{"experts_per_token": 8, "normalize_top_k": true, "router_z_loss": 0.001, "groups_per_token": 2, "beta1": 0.95, "train_tokens": 454500000}
Below are experts of layer 5 (counted from 0) of a mixture-of-experts language model. Rows are named router (the router's row for the expert), down (a neuron's output weights, with its number) and show model dimensions 0-191. Each number is 500 + 40 x the weight over its row's rms, rounded and kept within 0 to 999. Numbers have three digits each.
Before each expert's rows: a language model's description of what the expert responds to. This comes from a sample of Wikipedia text that the model never trained on.

# expert 56
Blank table cell spaces
router:413549483491559511473513464518504529504547462528438479469483492448492497474482463426505477497530588499540510507494540527544468521522520464420567473489510474493472467504458482458552471517463535614590444481463449539478558470505532502523535442509476583452506525510490551425540521514488419523520508515459590474480472476451509457468467488480523511496523508555506522525555391490474494585467524470557470519507429523522471522510532460482525535424535444484439508478549512500485566457519526514495566474492507465529531470468479520447466529412568563496546443482483427506394417471486484484
down0:499487501500440490494549471493466514549477493462532505486535455591542534453542505484472447505420529538546550446455461480459472555436522520444534436525495490544452529487446502385446474510587450530522497525428540459499457558526504449497535509507463496454484464575503506512525491438473451426456430572469488533448473516513410544429516501517506491480500522477517513595500536420537518462526465498491520441483491534529452475511489500555534494499468527474552476553527486529487477494417492489599435507473432473444467460440477508448546438540476480492516575579495508560501493458531494549
down1:508501503472495494498508521424470494532480529472522457474529491509516503490549514448424490538488619493536477453505454410566560532491510517514461494502536536550484501446518464464501480475452525489495531476474445445532501554532404508501488544507512504559414496569512481501403519416460517535508570481523492458475545508509579530487516482621445535540467438547533550534527493547502373489403465476531502500488535487454482493575484483532508467486501500525562517455532440468489436534449503518520470495507496485506417496569567519515477504451470478518567513538495485568518400478469537516
down2:508512487606486497484466465450497535571530528584546481534469516512542520481536465587500478401467494467469527453484531515506494516437496442476484479543441489536458474422504448529417578495498516517409472440499538535484505452518535456537513522494560520405437546610508603521517440507486470503492531549508556445468487506454509530515506487499478491505508518516536441440489510447492476599511570586572570529491464499538520421467486500514516473497489487616527475576512513485519513518497516510498495539456510505475544427455486496489546474544474461468464490458539527555480500496486518539
down3:441563473553492488536406499483477485485450504449472518515518540446494519493540548561470496504537516558466542467504396506392460427472534473532526488521478582448459457464507470426540521447522491545516462493541401491555513459465521492552514525482514515524496521541444524444520413476466495504452445462591500564438491483494517403531526475524443551422425453455540501535497488460480462522488552503547532514529562496470555520475510539526460548509493495546490508554510476488437540474494509583468484527489437533478516539419535525495568595446521464482500519509529466469501523518458509505
down4:406535417453458454466499486484533495531496531489439519528568554513487468461456471460501505530453501486508467530517443529477507433527472525484468442590523504504470511481488513507476451478489483562468472483456518542452488512553574564501471501561527470568531543480489473425402487507520498456424533522579549451487486436471562485524520459442466560560490503531483483559513550513550518512461487563493539452505503507426463490507535546456432574538478541589534489468447498489498412505541522542529545499479528475448425505390408488461495448511476472529472488467496491505492587516460521483
down5:544494534497446504537534567522454543472494488512503492408508514583550517533467511500550469480444557465531554564551431543490545441497470480524604511548438496488493513486486534494490429523509583543549502496483547494462536606565565492498522506560509464497424513495452578429469552511470517461517529490551498487462498525500557519535445442518494543442466591474479483507516554504472481507507465491490553468549517453476506489569500466508526478525424451526485488478520536516478560593489554479503590457497476478504440490452434490465567461484490488579550502468460476529439457449510526564
down6:471531519527473475505534526494466496503553420473426455467478456471480618488489479481423498513484552452529557587467511439464526512560596569565523548466463553508550546445498497566495470511471527488471453546495445469525485490484528483484502553526521553525496476528501571574490452548559478466583503504527528483475555567520485538486452474495441539500491544477556451428536515498533452531476508513454524469508471455484511479470517538512555565463513506426532512485573510477468551496515502574527413463531504535493497483602484442474480555496465478556427523502497577451485553466520443461
down7:494592503477578559496556549434502455556570454520563514560465510464475445486475598429501561487517481515542570517496536513494533438522531542497484467465510524501504487470551389484499501512497576457509511506539507492518509531497513490506542451509541504551488498539526477602565515483573408480559525475510518528473513499464516467532480491485444580543539473520511491501457456477501508500550558464459557472575540542506495581456586581515531508441566498512434518460465530525556523478478506522470521451539490546559434577547493478476536480538458483543464514457458514491495539569473490542
down8:480513467457495472532492426498528465481500515474499533488532546544507468534468418477400524490527492496381515481449455441495521500518563468455561544479481580454548527546526476520527537466568469515527519556562477514496511400397564562473500486499460534502481472457545434521542508466457489484452484582493524538456516505537504443500578521522512434570406559470525571481486433492426537493529511446465507524485536486466561486433474521515433564510537502438489539471516483473474484523460581514535518465503520520452498525406479514519509485504486558481525442496462533464510471509454477561
down9:515561446523462568498461407499501511460445440502449525398481512485487431481491487465430504518513487538525509527525558464404456532428500557486536513505533529426421539579542515480521480481468459491476471504472546495474504450475544461557407505551524491476528418482500431531439447472496501507520516522517496472533548503531468497500522522472509464530573501528575483523531580486505482557503449501496463525475444469515515480516489488505466550544484515400417482549540475521532519536493512475480522470617487543497488563468546517484434504554456569561476471581520493489601475498491475527
down10:447525539502456539560443467484510527503476466386490545521484522513517527497474495510496550431428548511438530483526535535526460476524481558481515494563446625475521479511580465529537501493575562528581544480486496560481443511520414544494605456473539464568483464501517511462537472524427455460416399495594445536511471515476448509448542499417460520508437491466499496503496536525409496485515508503481472529454534505571518491492502482491490467487550482421525457524462490516517465472517514536506465500453486511556526529485507499551465574413502472476546490473494555486494517463470466502
down11:495512510491500477505463494440495469438495592511467528611529508456476500546523465453531479533491518485445522508457520542540418453477530412413510534478492487436487485482443491545511456476548505546541536482496505507538533401507527529435446603507493521518510448457505465560437480457452472508553504509499526485434539540493557532401489502518557600477510476507520440478465507503469536463507517397464513570432486605484559534455525490516435457465452474481426527496523540551525525576494495511502506485479499448502465501467487485502416504467480559488499428460476517452471489499538454491
down12:470493434486515540503518468516478552528455449514442536528508474515477568472536485535476534550496461483541420505520498494470569517470519460495526513483533527493524519536465514415457524458486409494459439464499525536498517521464520542453476577450495455477551542503577491526391459530451491507433479468511450509539514430563526474515538517449419491544462448520461495534523485572521477537421477486561526443463425489412525410528450491462515522479457493470456578548475462426462489543520496543484514484554519447493501512479395477543513463611450520470512453570498490528488521479553511489
down13:552498535403449514490568511461473524503573481445510540412471487463516524478546486558444461484467559437520494516561502514434530538542498497481522485488467523513494510529481472564550517520473519446532513496453470471526499524574509543445520551472459459515437536492537450576511533438482441564418422463583550559486527495561534457512509483563490436529488537536523510481489481480446524517513515474486521486483493466530531439453516411427539400475552478499467502538480488518408501514428523538537495606473476488518451459493478501561518476589481556500492508576516487470524475505546452463
down14:500441404495488534478509514495447519430469450526549530487470507547445436471448520498499506474480556513458515454527465553452457460592503508484502482428465497538525518473503422473482498434482462439450478483526497501541494463513530521498533526494464512530519484452587508416565413523508497469438556488453410506421486472497499519521570487492402488556560567499465507511479521502562526524472523529482526497510486426474437495442444492574537529566503477579459441459520466503532448543603524500450490527552452544480485461480431503519463467497471536478509473604522475454471504513505510543
down15:489425559485528502434464547528463562622507448495439495501466524474517505450603518520478484509452517545473460557467574497529556473518439504466494550520537486500460502493496461530533488479487525512502369552434439512552502497445522514547494514451543532442570476508540496416471489523527564534508501445522482477497513470532492521503553471518528549508431520540561482479528517470485503502494474475517493505509468527514509420487447550536525461485439618503457463474516583466554453489555490506582523497504520537482513520501467488428492492447492501506441485482533611515525405503543439462